{
  "experts_per_token": 4,
  "router_score": "softmax",
  "norm_eps": 1e-05
}
Below are experts of layer 8 (counted from 0) of a mixture-of-experts language model. Rows are named router (the router's row for the expert), gate (a neuron's input weights, with its number), up (a neuron's input weights, with its number), down (a neuron's output weights, with its number) and show model dimensions 128-191. Each number is 50 + 15 x the weight over its row's rms, rounded and kept within 0 to 99.
After each expert's rows: a language model's description of what the expert responds to. This comes from a sample of Wikipedia text that the model never trained on.

# expert 15
router:54 79 46 50 46 40 56 64 62 46 26 54 61 57 44 64 54 51 53 30 58 43 66 53 58 49 74 50 12 22 48 36 28 43 42 44 33 39 86 49 44 35 25 42 35 21 45 59 44 39 62 42 59 64 58 67 54 62 85 41 34 40 28 63
gate0:81 43 57 38 70 55 34 57 51 62 52 17 43 56 43 54 57 45 43 57 34 26 43 45 30 97 52 55 49 49 61 54 43 88 34 35 50 39 70 46 68 64 46 49 85 49 58 32 62 65 23 60 44 55 38 40 82 71 59 66 72 33 71 37
up0:48 47 44 32 20 41 41 42 56 33 44 88 45 17 56 34 49 63 74 32 52 22 54 70 41 64 44 84 36 39 56 73 33 28 29 56 68 48 58 58 44 40 63 38 37 31 41 64 50 28 72 47 62 70 53 63 55 29 51 43 20 62 53 72
down0:35 48 12 66 49 40 22 61 20 50 63 60 36 49 48 62 41 31 40 59 22 37 52 41 64 39 46 59 31 57 62 48 23 43 49 36 23 36 71 48 53 63 40 44 76 48 67 68 75 52 63 24 45 65 46 45 53 43 45 42 41 48 68 22
gate1:53 56 36 90 37 64 63 40 46 56 54 40 44 45 63 50 71 39 31 58 48 37 50 59 25 64 73 57 43 62 45 49 57 91 29 26 47 53 70 36 29 37 45 43 40 53 62 72 73 48 39 50 46 41 45 45 35 84 59 82 44 60 31 43
up1:34 37 53 41 51 73 39 47 38 35 38 28 65 65 61 69 46 80 51 35 44 59 41 69 53 33 28 36 55 37 80 53 59 23 51 58 59 57 23 37 41 33 50 47 45 44 52 45 36 34 62 47 50 25 22 47 69 37 44 57 60 46 80 26
down1:52 48 58 80 47 56 52 26 35 25 54 54 52 66 35 58 69 67 59 59 33 64 61 48 38 51 62 92 60 35 69 44 31 78 42 61 57 30 63 70 61 30 62 40 45 85 57 50 55 50 34 59 38 35 62 52 62 46 52 73 56 28 53 17
gate2:56 53 52 65 36 39 46 18 37 52 54 45 27 75 66 31 27 26 50 54 52 45 70 40 39 71 47 34 58 35 46 63 65 35 51 69 66 51 52 66 54 54 65 60 64 10 41 68 31 50 78 75 48 48 58 49 64 54 38 76 28 59 54 50
up2:44 64 45 77 54 49 64 60 46 11 45 61 49 16 64 42 50 56 47 53 38 36 35 35 52 52 54 50 54 21 24 48 40 16 36 50 15 22 53 55 68 63 59 64 19 44 74 31 35 79 75 43 61 57 65 65 53 50 55 50 63 57 52 50
down2:41 46 23 56 64 67 68 74 48 41 37 21 53 30 34 39 34 66 66 47 38 47 71 88 50 62 49 48 54 45 42 47 34 34 35 60 74 41 37 53 43 59 57 53 54 44 55 61 32 49 59 60 52 52 37 50 68 54 69 54 35 56 44 88
gate3:57 46 48 63 41 50 76 81 49 56 39 34 18 56 32 50 33 30 49 56 57 52 50 51 30 74 62 42 83 40 70 67 69 33 30 64 83 31 76 36 45 46 70 46 54 64 55 68 29 46 30 50 27 15 43 41 68 59 37 44 23 42 73 73
up3:59 51 45 70 64 46 68 37 42 47 37 49 43 38 66 52 51 18 52 42 64 26 63 59 46 64 28 40 54 56 73 48 47 35 71 38 51 57 71 44 83 28 49 58 53 22 35 28 59 65 51 57 52 60 48 31 44 55 28 34 47 59 58 49
down3:69 70 55 41 55 50 48 27 56 57 51 50 31 32 65 28 67 60 55 03 62 54 65 47 60 59 40 52 58 39 74 21 45 43 68 55 65 70 49 41 25 48 69 30 44 49 30 40 68 75 45 49 18 50 44 57 80 44 62 54 30 25 46 66
What it handles: Pipe-newline tokens ending table rows after headers like Total or Report, plus nouns and verbs in plot summaries such as episode, club, urged.

# expert 3
router:61 50 71 41 45 54 55 47 57 55 71 58 48 47 56 50 55 51 06 68 29 50 53 79 69 70 47 32 56 36 07 39 61 52 90 49 18 39 40 55 55 42 46 61 43 44 61 25 22 71 49 44 38 29 59 66 20 56 61 47 68 35 27 52
gate0:61 36 49 21 85 38 50 26 36 56 59 62 25 46 33 42 50 23 44 43 56 44 79 50 28 40 40 35 46 65 37 40 49 26 64 19 44 53 21 63 72 68 86 43 41 45 45 78 55 52 35 68 27 38 58 40 58 25 68 52 54 47 47 98
up0:41 72 55 68 73 54 33 27 56 42 38 30 27 33 34 24 57 48 38 40 56 63 56 45 60 51 36 55 52 37 42 53 32 53 39 52 39 43 53 47 79 75 37 44 71 25 62 34 43 39 74 52 70 53 48 60 63 33 69 55 43 76 46 41
down0:41 29 73 43 44 57 76 35 87 36 49 47 47 65 35 23 73 16 51 57 52 36 29 99 64 45 44 49 45 26 53 54 46 46 64 36 66 52 47 49 52 47 49 50 30 70 32 59 27 62 43 70 00 47 50 39 67 49 54 87 50 72 52 62
gate1:63 70 64 38 37 67 35 64 71 50 54 36 50 47 43 28 47 34 35 29 43 71 54 65 48 47 45 37 23 52 52 65 27 40 62 44 34 45 73 51 41 47 54 43 50 42 59 56 52 52 38 33 28 54 53 61 52 19 62 38 68 77 46 40
up1:46 54 70 51 34 64 86 39 40 46 44 49 77 54 58 87 31 64 57 54 81 66 54 63 51 61 52 41 63 52 39 30 57 63 55 58 28 43 64 40 73 33 51 48 54 68 57 48 40 41 56 48 58 72 62 51 56 75 40 73 43 35 46 31
down1:77 43 65 71 53 34 64 34 67 39 79 61 64 09 41 39 47 34 79 39 24 36 30 44 39 44 45 58 63 56 63 64 41 54 52 41 48 52 57 35 42 94 79 64 20 67 11 38 58 65 55 68 20 51 45 36 63 80 74 30 62 63 39 57
gate2:30 35 38 19 59 55 38 55 29 57 43 48 44 50 76 70 80 56 56 37 63 74 44 48 42 54 59 31 28 76 47 51 54 66 51 30 90 30 52 78 46 82 81 47 19 47 50 73 37 64 44 35 47 62 63 56 42 62 70 47 17 49 45 58
up2:57 27 43 38 40 57 63 46 57 43 40 65 29 51 55 67 45 23 44 55 60 57 04 50 77 30 63 34 31 33 59 63 59 50 57 66 32 67 40 32 45 83 57 69 46 79 53 17 23 49 51 45 70 38 51 37 66 40 26 44 73 57 71 74
down2:40 36 17 47 56 45 73 42 82 29 45 24 53 62 72 62 37 60 48 46 35 54 43 60 42 41 45 31 69 44 38 50 36 73 22 49 70 62 54 54 30 33 18 53 55 64 45 62 46 36 31 48 49 48 66 70 66 37 26 61 51 65 63 47
gate3:53 40 47 53 26 69 50 53 48 44 75 84 40 73 63 35 62 24 76 66 34 53 60 63 57 41 32 38 56 45 58 44 57 79 31 54 30 44 44 62 45 46 68 48 40 60 54 33 54 53 71 42 66 17 47 51 32 37 58 70 60 53 58 59
up3:39 78 41 54 82 56 21 76 66 84 59 32 43 71 67 77 51 44 60 36 35 45 77 54 46 50 60 64 73 60 57 49 71 39 64 44 53 71 62 32 65 59 52 64 24 74 41 33 39 39 48 60 83 41 16 58 31 52 32 66 34 45 74 34
down3:34 44 76 52 52 64 51 54 74 50 52 57 37 39 60 48 31 46 47 54 32 46 41 51 52 01 56 25 53 56 54 78 26 50 49 70 40 34 53 48 87 62 39 32 67 44 28 52 58 14 40 55 60 44 43 54 74 56 69 77 39 43 51 52
What it handles: Counting and ordinal words such as two, three, several, first, century, including compound pieces like sevent-y-ninth and fifth-s-ix-th.

# expert 5
router:67 54 58 38 67 29 69 72 55 46 29 61 77 66 58 46 19 46 85 26 56 44 65 69 27 38 62 54 43 49 34 55 75 46 55 58 55 49 53 68 47 48 61 49 33 49 38 49 64 55 32 62 40 40 51 25 45 44 41 60 46 47 79 38
gate0:54 65 37 49 58 57 16 62 53 49 14 73 77 54 43 39 24 58 71 36 61 34 58 52 59 45 50 40 55 50 38 50 81 45 51 52 60 70 49 54 53 17 74 33 63 60 71 63 35 67 44 54 18 06 18 40 70 51 50 55 27 06 56 59
up0:59 62 36 15 52 39 43 30 34 10 32 49 37 34 57 43 66 57 88 38 47 61 62 52 32 53 56 50 70 38 58 83 46 42 49 68 22 37 49 60 30 48 69 36 38 46 50 62 19 55 53 45 58 43 41 65 58 38 42 35 48 61 28 62
down0:57 67 38 44 39 63 49 41 41 39 30 32 45 44 50 44 21 47 45 51 40 38 47 61 62 60 21 53 65 48 29 78 48 20 71 25 58 61 47 83 54 56 58 39 29 80 39 60 45 56 68 58 38 24 47 39 68 38 55 46 19 85 68 63
gate1:80 47 67 33 42 27 53 37 53 50 35 53 50 63 67 56 55 14 28 64 38 56 66 52 61 57 35 47 32 60 12 33 59 51 56 51 08 58 69 55 64 52 62 67 55 30 64 57 42 61 30 67 42 48 49 49 43 52 51 80 76 38 70 70
up1:59 65 53 40 30 34 53 77 56 74 35 66 42 54 56 76 41 34 46 38 39 31 34 43 40 47 55 61 22 79 63 32 56 55 51 47 46 66 63 50 43 87 42 70 37 48 59 68 28 45 12 55 67 52 36 31 42 68 65 47 65 11 56 53
down1:55 34 32 66 21 45 64 46 65 43 28 30 51 33 40 45 48 37 86 54 16 21 46 35 71 49 42 50 57 49 57 58 58 61 61 51 62 76 37 38 57 46 38 46 43 56 82 55 51 47 70 54 50 58 61 57 52 60 49 43 36 49 53 08
gate2:57 53 19 45 71 64 65 69 42 22 53 50 47 37 13 78 52 42 76 41 43 69 56 49 64 51 44 58 89 31 47 52 66 59 58 46 33 46 66 40 45 55 22 63 29 52 61 42 60 26 34 30 53 73 30 37 60 53 45 73 40 60 42 40
up2:54 62 35 62 50 49 54 30 30 61 36 55 53 53 53 25 85 38 41 50 82 53 76 65 47 30 33 50 35 68 51 69 54 62 28 63 46 46 25 48 49 54 41 46 27 53 66 82 53 34 56 82 42 54 42 38 44 61 57 33 58 50 60 32
down2:50 51 54 66 43 55 49 37 61 31 34 49 67 65 31 58 70 45 60 62 59 19 43 63 56 39 42 52 51 59 57 73 45 47 28 43 53 45 42 52 37 62 42 51 49 17 41 55 68 40 54 69 63 61 27 45 41 82 24 61 34 44 55 22
gate3:49 66 43 49 61 90 44 43 53 38 61 67 53 22 51 62 72 50 41 51 54 64 39 82 46 80 62 47 22 61 43 62 36 78 67 44 61 32 65 78 51 37 34 48 17 32 27 31 49 67 58 69 59 50 64 67 61 43 22 48 50 41 27 61
up3:59 51 46 44 65 57 44 48 60 49 74 30 53 76 64 31 47 56 87 41 67 80 55 64 60 68 46 63 40 55 63 50 53 44 62 43 70 56 42 51 35 45 51 30 70 60 49 65 56 30 42 50 66 41 46 50 74 40 29 15 38 46 39 68
down3:66 45 34 42 51 67 42 72 57 52 69 35 36 69 62 41 48 50 51 75 40 45 42 56 51 65 71 68 35 59 39 42 65 52 59 49 58 74 31 39 55 84 77 21 70 20 43 37 65 49 45 45 44 32 76 55 49 53 26 47 55 39 80 21
What it handles: Commas, medal words and number pieces in sports result and vote tables, e.g. 1st place, gold medalist, Gold medal, 36,511.

# expert 4
router:67 52 69 56 34 48 52 41 53 32 79 27 74 57 67 62 41 52 74 64 42 57 57 42 53 42 39 37 47 53 61 68 40 62 44 57 34 38 34 60 28 45 46 33 28 37 47 50 42 47 73 42 58 50 54 49 62 33 25 28 41 64 34 54
gate0:49 44 69 49 40 68 56 53 30 77 24 17 73 57 50 49 29 38 63 71 74 55 38 45 33 55 54 77 84 33 44 57 20 51 69 44 26 66 55 49 58 55 51 53 55 74 50 35 24 43 60 67 60 65 30 26 32 55 33 80 44 31 70 26
up0:53 46 34 60 49 70 23 32 42 28 46 26 19 60 29 40 52 23 66 75 32 60 53 42 26 55 73 33 42 74 63 63 54 76 34 34 72 54 71 59 68 28 71 24 77 64 40 37 45 30 38 61 41 51 39 26 61 62 48 45 42 71 55 67
down0:53 55 58 61 34 41 47 60 40 79 53 37 73 59 45 55 25 34 67 36 45 45 73 49 52 27 40 44 78 55 63 59 31 53 61 35 37 67 40 35 54 11 73 39 70 56 42 50 42 46 52 34 61 55 45 28 40 49 39 55 26 54 64 50
gate1:00 64 43 35 48 44 29 51 40 60 43 44 39 33 26 38 82 50 60 40 43 59 50 56 47 58 52 59 47 72 53 63 41 51 17 67 80 25 53 52 58 63 58 52 69 56 47 15 84 50 60 45 62 46 33 53 60 64 55 34 64 49 48 74
up1:24 76 49 39 37 26 42 42 47 49 71 61 22 65 13 41 49 28 74 40 26 63 75 59 54 40 53 27 52 60 76 67 33 54 38 41 41 45 43 53 51 47 70 34 60 35 58 40 61 65 79 16 66 50 41 64 65 43 56 19 62 56 54 72
down1:65 50 68 40 29 47 49 69 09 39 64 66 38 55 32 56 41 71 21 43 49 47 45 33 44 41 29 67 48 48 76 35 43 46 70 35 67 52 31 41 51 62 53 35 74 57 60 31 79 59 58 34 58 52 33 27 36 48 70 32 67 65 63 63
gate2:72 61 56 53 54 31 69 78 60 45 42 65 52 25 66 72 63 28 81 57 39 49 69 43 52 46 67 53 56 41 60 40 47 37 72 56 37 24 53 45 46 85 33 46 24 33 77 44 39 60 47 41 24 49 40 48 48 41 26 39 50 17 47 38
up2:54 51 42 74 59 64 14 59 57 44 47 30 50 70 70 49 26 67 59 50 43 38 46 66 16 35 34 82 34 86 74 50 40 63 73 28 44 63 53 70 55 59 83 62 46 34 41 29 62 65 66 59 34 18 56 68 45 74 42 63 22 39 51 37
down2:64 50 67 43 51 41 30 22 87 99 65 62 59 56 51 47 63 83 47 32 38 46 54 40 45 20 67 51 49 39 39 44 45 45 39 46 43 54 34 39 56 30 38 34 52 57 64 70 45 68 53 40 75 30 38 48 45 26 50 46 90 46 46 71
gate3:61 39 63 55 50 66 56 48 31 46 52 42 50 74 58 52 27 72 39 61 44 38 37 33 44 47 44 78 63 21 48 00 64 71 60 50 34 76 38 47 71 43 66 73 30 54 47 47 68 79 38 53 73 38 40 56 34 62 38 44 25 45 64 63
up3:39 25 78 37 29 65 47 54 45 44 68 76 68 67 62 35 34 40 68 91 44 42 61 50 59 45 23 41 58 60 42 59 71 28 57 40 77 22 60 15 33 66 28 40 46 37 37 55 42 29 76 78 47 34 43 18 45 62 60 54 51 41 40 91
down3:41 52 24 29 41 54 34 53 03 43 64 34 39 37 57 62 56 24 59 68 58 33 65 47 46 65 46 56 45 51 37 63 88 44 36 47 51 34 37 68 50 48 50 75 62 54 58 42 75 54 48 55 44 45 35 16 50 48 17 60 41 48 27 48
What it handles: Final pieces of nouns and participles like used, known, born, located, built, plus year prefixes 19, 20 and endings such as -une, -ation.

# expert 13
router:35 24 40 33 36 48 49 62 53 70 22 37 68 29 19 56 57 61 70 35 64 75 47 33 58 17 50 57 54 43 62 42 34 64 45 40 74 64 68 69 33 32 68 49 62 75 51 67 52 50 57 66 58 60 13 69 68 65 53 60 60 56 65 37
gate0:61 54 31 50 52 40 47 15 45 50 32 38 68 33 84 42 42 26 56 76 75 48 58 54 73 63 47 54 59 26 58 40 76 24 30 71 40 48 39 35 32 54 84 47 53 73 30 71 63 40 43 46 55 39 62 43 49 42 26 43 20 40 47 64
up0:39 38 44 33 60 38 48 43 46 41 40 34 60 21 63 36 56 39 48 49 67 49 47 68 76 67 75 53 50 13 46 79 44 40 36 41 33 49 72 34 50 79 68 52 46 68 25 43 80 32 32 32 39 54 66 23 66 50 55 59 42 39 79 67
down0:57 47 45 37 55 34 37 43 93 40 40 66 52 47 56 62 53 58 30 68 53 59 30 40 42 91 68 55 56 34 25 70 50 34 71 63 26 20 46 51 56 52 26 42 41 52 66 41 54 44 38 37 79 61 52 59 52 59 43 47 59 41 38 56
gate1:49 66 47 43 37 49 31 62 35 55 46 44 30 40 64 79 57 35 75 45 37 38 22 56 63 18 46 51 60 48 54 29 48 56 42 54 49 48 61 39 49 41 40 80 77 55 29 56 64 61 56 57 66 31 47 48 45 53 39 67 52 29 66 42
up1:48 47 26 50 56 45 64 52 53 51 58 53 47 69 67 44 49 50 43 64 50 50 52 49 61 68 33 36 52 70 80 47 64 69 38 52 37 45 41 42 34 58 47 57 33 38 28 31 39 57 60 57 72 40 67 30 39 37 68 48 46 31 56 74
down1:78 56 67 41 45 46 40 55 82 72 71 59 78 50 56 48 43 42 57 29 60 52 41 52 59 55 34 53 47 22 37 33 66 67 66 46 16 74 24 48 54 38 63 69 30 16 43 37 51 83 47 63 60 63 40 43 49 65 38 55 79 57 49 45
gate2:28 37 38 60 55 43 41 50 54 20 40 57 41 49 41 50 77 70 50 52 44 34 54 36 61 61 36 49 62 37 48 29 61 31 47 58 34 54 45 35 42 34 53 61 19 52 77 29 46 39 40 49 62 48 68 69 36 31 41 39 39 47 53 44
up2:66 63 69 27 64 31 58 59 47 47 60 49 55 57 53 45 64 43 46 58 57 83 42 30 81 64 35 55 62 35 30 05 64 50 36 28 79 56 49 77 69 24 43 31 58 54 56 27 67 45 68 31 35 40 41 39 61 59 61 70 71 48 49 40
down2:57 52 42 48 43 35 57 25 77 53 46 69 61 49 30 36 77 37 46 57 57 40 48 54 52 60 26 62 49 43 63 29 48 63 85 48 46 67 54 53 53 72 76 60 45 55 39 79 84 61 48 77 66 59 70 63 51 68 58 67 54 56 78 85
gate3:10 56 43 57 57 21 67 36 41 23 53 40 40 60 31 62 52 53 64 42 60 18 62 59 50 44 46 47 30 31 61 61 67 73 29 62 40 54 55 62 54 36 42 67 60 55 60 70 66 69 59 53 49 62 43 77 36 53 48 56 56 31 66 47
up3:47 44 35 51 78 33 47 52 46 56 50 49 45 40 39 36 47 24 61 27 65 42 66 52 67 48 71 24 47 45 55 49 63 34 27 67 38 73 38 48 29 65 52 52 38 50 22 59 30 55 82 46 29 41 23 62 71 41 41 42 34 54 57 38
down3:38 43 34 64 29 53 70 54 45 13 59 54 62 71 47 59 74 16 55 62 67 62 59 54 31 71 43 51 59 40 58 34 63 39 51 45 47 70 35 42 71 64 55 75 39 67 47 35 59 57 46 38 69 64 47 46 36 59 39 80 46 62 40 39
What it handles: Articles and function words like the, his, an, and, plus commas between citation authors and == section heading markers.

# expert 7
router:42 46 68 56 71 57 37 36 52 56 51 53 24 67 39 48 42 43 32 61 63 39 45 16 38 37 49 54 52 77 48 51 52 57 65 59 49 60 44 55 42 61 25 78 62 57 64 60 81 46 36 47 43 58 62 34 53 72 49 45 58 52 60 59
gate0:43 32 42 64 27 71 37 74 18 67 35 18 30 54 43 32 78 66 43 62 48 51 43 38 59 52 65 71 68 57 63 22 75 63 38 25 66 52 80 62 22 55 65 44 67 73 42 36 63 38 57 43 59 59 52 54 51 31 73 49 42 51 55 77
up0:49 54 48 60 58 48 31 43 53 23 55 36 42 57 41 33 44 54 54 70 33 50 45 44 38 48 55 55 83 61 38 58 40 30 42 53 42 44 35 25 31 54 47 61 49 56 65 58 47 64 51 48 18 36 54 62 35 39 42 42 48 57 47 26
down0:53 42 38 73 41 54 23 50 24 35 63 55 38 68 47 43 52 41 46 32 64 40 42 50 42 60 47 73 67 52 35 55 29 63 45 32 51 55 07 48 54 37 13 45 53 31 61 42 59 46 23 57 29 46 55 27 51 56 47 54 50 78 34 36
gate1:17 42 71 72 57 60 55 42 31 48 61 71 53 59 47 11 41 30 48 48 49 71 43 24 44 32 47 54 42 65 46 34 77 65 73 65 44 70 20 37 56 33 52 85 45 35 37 67 75 76 48 28 41 34 79 70 62 55 72 69 40 59 56 49
up1:30 77 40 57 66 57 47 43 41 42 41 26 58 39 37 57 26 48 47 33 49 26 62 29 65 57 82 53 59 31 66 33 23 56 45 25 53 38 26 38 90 65 32 40 65 52 47 43 57 29 34 38 54 57 59 42 48 63 67 55 59 50 34 40
down1:30 33 45 25 68 69 46 72 68 54 77 60 58 46 38 69 46 38 54 52 60 42 66 31 79 50 51 49 40 35 34 56 62 70 48 64 21 45 55 68 50 58 55 61 56 44 33 39 59 57 39 54 54 18 40 40 82 36 51 72 19 54 48 49
gate2:66 57 65 44 77 52 39 89 33 38 41 38 37 42 58 58 46 48 22 45 41 54 46 48 51 37 37 44 62 64 81 61 52 49 52 53 53 49 53 46 66 50 18 70 60 60 38 46 48 40 47 40 42 47 48 41 29 54 64 26 35 38 61 55
up2:50 64 52 55 56 52 65 56 47 47 76 70 55 61 46 38 59 55 48 55 68 26 36 79 49 53 24 58 48 31 61 53 60 64 53 73 66 44 33 36 29 73 36 49 59 70 44 61 57 42 50 40 31 35 50 42 36 50 44 59 57 54 47 32
down2:83 30 52 68 24 50 46 58 63 22 58 48 55 43 47 15 60 74 58 53 35 51 55 45 37 69 40 33 53 36 16 39 50 52 41 45 45 77 39 30 30 39 55 57 67 54 58 47 31 51 75 40 58 45 55 39 34 52 85 47 49 19 54 27
gate3:44 47 47 82 42 29 32 53 57 64 45 81 58 38 61 86 31 41 67 61 57 54 61 53 36 54 76 66 21 62 29 44 51 37 64 70 46 68 35 43 52 45 48 32 60 69 53 59 54 57 42 41 45 46 45 41 52 44 62 55 46 73 42 69
up3:53 59 33 37 31 73 60 45 52 39 24 55 28 45 47 28 68 35 32 68 57 43 65 89 36 42 34 45 54 76 39 52 58 73 59 35 52 28 72 63 66 56 50 59 58 29 10 28 42 57 41 30 26 44 49 53 57 60 29 55 61 58 69 59
down3:61 54 34 48 25 37 55 70 69 61 53 30 50 65 64 52 51 45 09 68 66 62 58 22 60 47 79 22 60 52 51 30 38 38 30 29 46 41 36 52 46 52 36 42 51 57 32 42 45 44 65 33 63 33 51 07 61 66 39 54 65 34 24 81
What it handles: Inner pieces of technical words in biology and chemistry, e.g. ox-id-ases, hydro-ther-mal, mos-qu-ito, plus spaces and coordinates like °N.

# expert 8
router:57 55 62 61 61 43 58 66 55 47 65 41 56 62 49 48 56 66 52 34 07 48 13 33 74 55 40 74 63 44 41 41 53 36 51 45 56 28 35 54 67 43 37 59 67 48 69 75 61 61 51 63 52 80 41 37 45 65 65 73 74 30 58 41
gate0:61 31 46 39 34 61 19 70 45 59 43 50 61 57 16 54 54 71 58 56 57 39 51 54 29 28 74 40 54 56 14 41 52 59 60 90 55 42 62 66 62 44 34 44 58 68 33 79 73 23 25 47 20 58 27 37 47 64 48 46 53 33 42 63
up0:54 50 64 58 33 46 21 65 46 55 41 55 44 48 25 23 58 65 22 44 69 44 51 27 39 16 41 56 45 39 54 54 43 43 60 55 43 50 82 56 73 74 61 44 47 44 49 36 35 47 36 84 45 52 26 42 27 63 31 44 42 80 71 38
down0:23 52 64 50 53 69 25 32 81 38 66 67 34 42 47 50 20 36 51 22 51 35 35 71 53 34 74 36 53 71 61 52 50 58 39 40 44 55 52 55 57 52 40 74 36 49 62 22 59 33 49 43 45 49 40 69 66 67 56 61 65 73 59 35
gate1:41 55 58 58 82 26 53 49 40 59 53 43 66 35 33 33 30 63 66 32 24 83 62 37 61 51 67 50 85 49 39 44 74 48 41 38 43 24 50 43 50 46 57 52 67 55 56 30 61 67 53 35 57 44 31 24 68 48 57 55 65 39 39 36
up1:28 77 54 47 48 77 65 55 47 51 45 50 28 52 26 80 28 58 61 23 41 32 37 54 37 52 50 52 46 52 44 47 44 40 48 50 18 45 59 34 63 38 64 44 65 62 67 20 60 08 37 67 43 70 36 52 30 56 72 71 57 53 68 33
down1:44 62 48 50 45 43 46 60 75 49 50 39 44 67 47 44 53 67 25 57 56 28 57 66 23 45 43 42 46 44 47 45 43 57 33 37 75 38 69 52 50 80 34 58 67 61 55 73 29 40 63 57 39 52 47 24 56 43 00 43 65 60 76 69
gate2:45 44 27 36 64 55 30 70 55 55 27 54 54 81 63 32 59 38 51 56 43 44 53 50 74 62 59 41 26 43 68 62 40 73 35 41 45 56 33 42 57 41 65 33 57 50 45 60 72 45 54 47 33 44 70 59 82 40 27 59 39 51 46 27
up2:47 44 55 57 32 38 59 53 45 55 37 69 50 03 57 65 41 44 31 56 67 47 31 56 55 34 44 40 26 49 46 21 63 38 35 52 44 49 58 56 48 76 60 66 44 46 31 21 30 48 49 66 43 38 63 70 50 61 62 50 50 66 84 78
down2:52 53 68 47 32 47 32 44 31 55 42 24 41 60 42 41 54 52 44 44 60 85 57 32 63 42 33 47 61 68 57 48 58 37 73 55 57 53 37 66 71 53 34 58 29 49 42 53 32 79 50 45 70 23 31 53 42 27 52 51 00 37 59 80
gate3:34 60 46 46 57 36 39 51 52 59 69 33 66 43 38 50 37 56 61 26 50 32 70 29 52 54 58 16 68 23 64 39 48 51 57 55 41 46 43 56 76 35 62 55 53 66 48 63 37 49 51 61 29 56 23 21 25 64 64 56 35 54 54 70
up3:32 43 44 64 31 84 51 57 50 25 48 28 44 47 39 44 51 51 59 74 64 24 67 53 42 42 75 67 68 37 48 13 54 46 64 77 41 40 40 49 70 65 45 56 54 56 40 32 48 51 40 41 28 45 40 92 16 41 44 67 55 49 51 29
down3:53 55 76 61 12 63 69 70 70 74 10 34 90 50 39 58 72 61 68 64 37 49 48 61 26 50 60 54 47 59 27 54 40 50 75 58 57 54 65 50 47 60 34 75 42 36 31 72 38 73 53 25 81 29 28 65 51 73 27 47 47 57 71 57
What it handles: Commas, closing brackets and quote-commas ending a noun phrase or title, such as Beirut, or "),", plus and, semicolons and table bars.

# expert 10
router:46 23 48 43 58 55 27 56 50 60 29 38 42 32 24 47 48 46 19 59 45 59 43 34 55 50 72 62 53 16 21 60 24 46 29 42 57 35 38 38 60 29 26 42 58 70 66 69 57 40 49 33 37 63 41 58 38 60 30 51 61 20 23 53
gate0:67 18 09 69 43 52 57 49 84 43 39 42 29 52 50 47 46 74 57 51 68 18 58 42 44 30 54 90 66 46 52 28 55 47 50 40 57 40 38 69 55 58 42 52 63 57 71 27 42 63 48 33 39 18 58 56 51 62 60 31 57 25 56 58
up0:41 52 35 75 67 30 47 08 59 57 58 29 48 24 50 45 42 75 49 60 34 63 66 42 39 44 42 44 59 61 52 60 42 62 63 48 50 33 59 45 62 53 44 56 50 36 40 49 79 39 55 45 21 55 40 52 34 57 37 55 48 61 26 23
down0:80 47 57 51 28 58 61 32 34 56 41 33 56 66 66 37 41 52 46 23 85 62 51 75 49 25 52 42 37 68 53 71 44 54 38 37 47 45 55 24 48 26 52 58 51 28 30 43 52 53 56 51 53 77 64 71 58 42 17 34 71 63 34 42
gate1:69 63 57 62 46 39 77 45 28 76 38 57 25 40 69 23 58 12 41 78 42 63 63 48 30 60 62 69 41 52 57 62 95 41 83 34 48 45 46 63 49 76 47 33 56 60 50 56 32 41 64 76 50 32 51 37 54 59 40 66 72 62 57 34
up1:36 67 67 61 48 56 16 26 47 60 71 26 60 58 53 75 63 58 73 41 81 43 92 11 36 34 48 46 61 56 63 35 64 32 37 67 42 59 43 42 40 42 29 35 40 49 37 66 83 70 42 73 61 17 28 43 52 65 32 38 38 41 65 57
down1:31 49 54 44 57 36 53 47 99 50 43 48 47 61 49 44 48 44 47 54 38 79 37 41 37 53 43 43 52 67 66 67 84 68 33 56 73 31 45 57 22 58 41 48 34 48 65 33 64 33 52 38 52 40 61 38 46 50 73 48 50 48 46 42
gate2:44 59 62 33 49 59 28 34 40 41 40 50 31 37 52 31 46 24 31 31 62 24 40 55 33 65 50 82 48 59 55 47 49 73 49 38 52 46 43 41 52 43 32 44 61 68 67 44 87 46 43 74 46 52 62 65 51 32 41 60 36 69 41 61
up2:62 18 58 93 54 50 34 43 60 48 56 57 55 44 49 75 49 58 57 30 59 28 52 50 26 54 67 52 55 21 56 57 37 51 41 46 43 25 35 53 30 44 37 75 50 40 38 40 40 47 51 33 53 10 22 76 65 82 36 50 57 38 81 65
down2:62 31 46 39 48 40 59 55 50 59 70 47 54 78 68 52 40 40 77 67 56 27 50 50 74 41 40 61 40 48 58 47 41 73 58 42 47 56 46 55 63 60 28 61 50 46 64 26 62 35 42 64 67 53 22 33 48 68 41 59 39 42 52 28
gate3:73 34 27 69 42 46 35 67 48 07 48 45 36 49 48 84 51 53 36 56 41 39 51 28 70 50 57 41 52 68 51 60 50 50 33 52 49 52 35 64 13 48 58 55 21 68 50 51 28 55 31 33 48 45 51 30 47 68 52 25 19 73 48 61
up3:46 56 54 28 22 44 52 34 50 58 39 54 55 64 25 60 34 55 51 44 57 36 52 81 52 85 87 48 57 65 27 64 72 59 51 65 56 37 26 61 60 62 48 49 48 45 50 39 61 59 58 26 39 44 43 63 74 25 16 64 77 26 48 30
down3:50 21 81 46 44 47 28 64 46 51 40 48 58 31 73 40 50 35 73 37 54 52 45 49 54 47 52 36 29 63 59 70 37 72 55 37 75 22 74 71 69 57 49 71 24 40 27 85 37 38 38 43 75 86 66 40 34 66 47 61 57 60 59 95
What it handles: Word-initial pieces of uncommon names and non-English words (Che, Ry, Hy, ö), plus a, their, her and table numbers.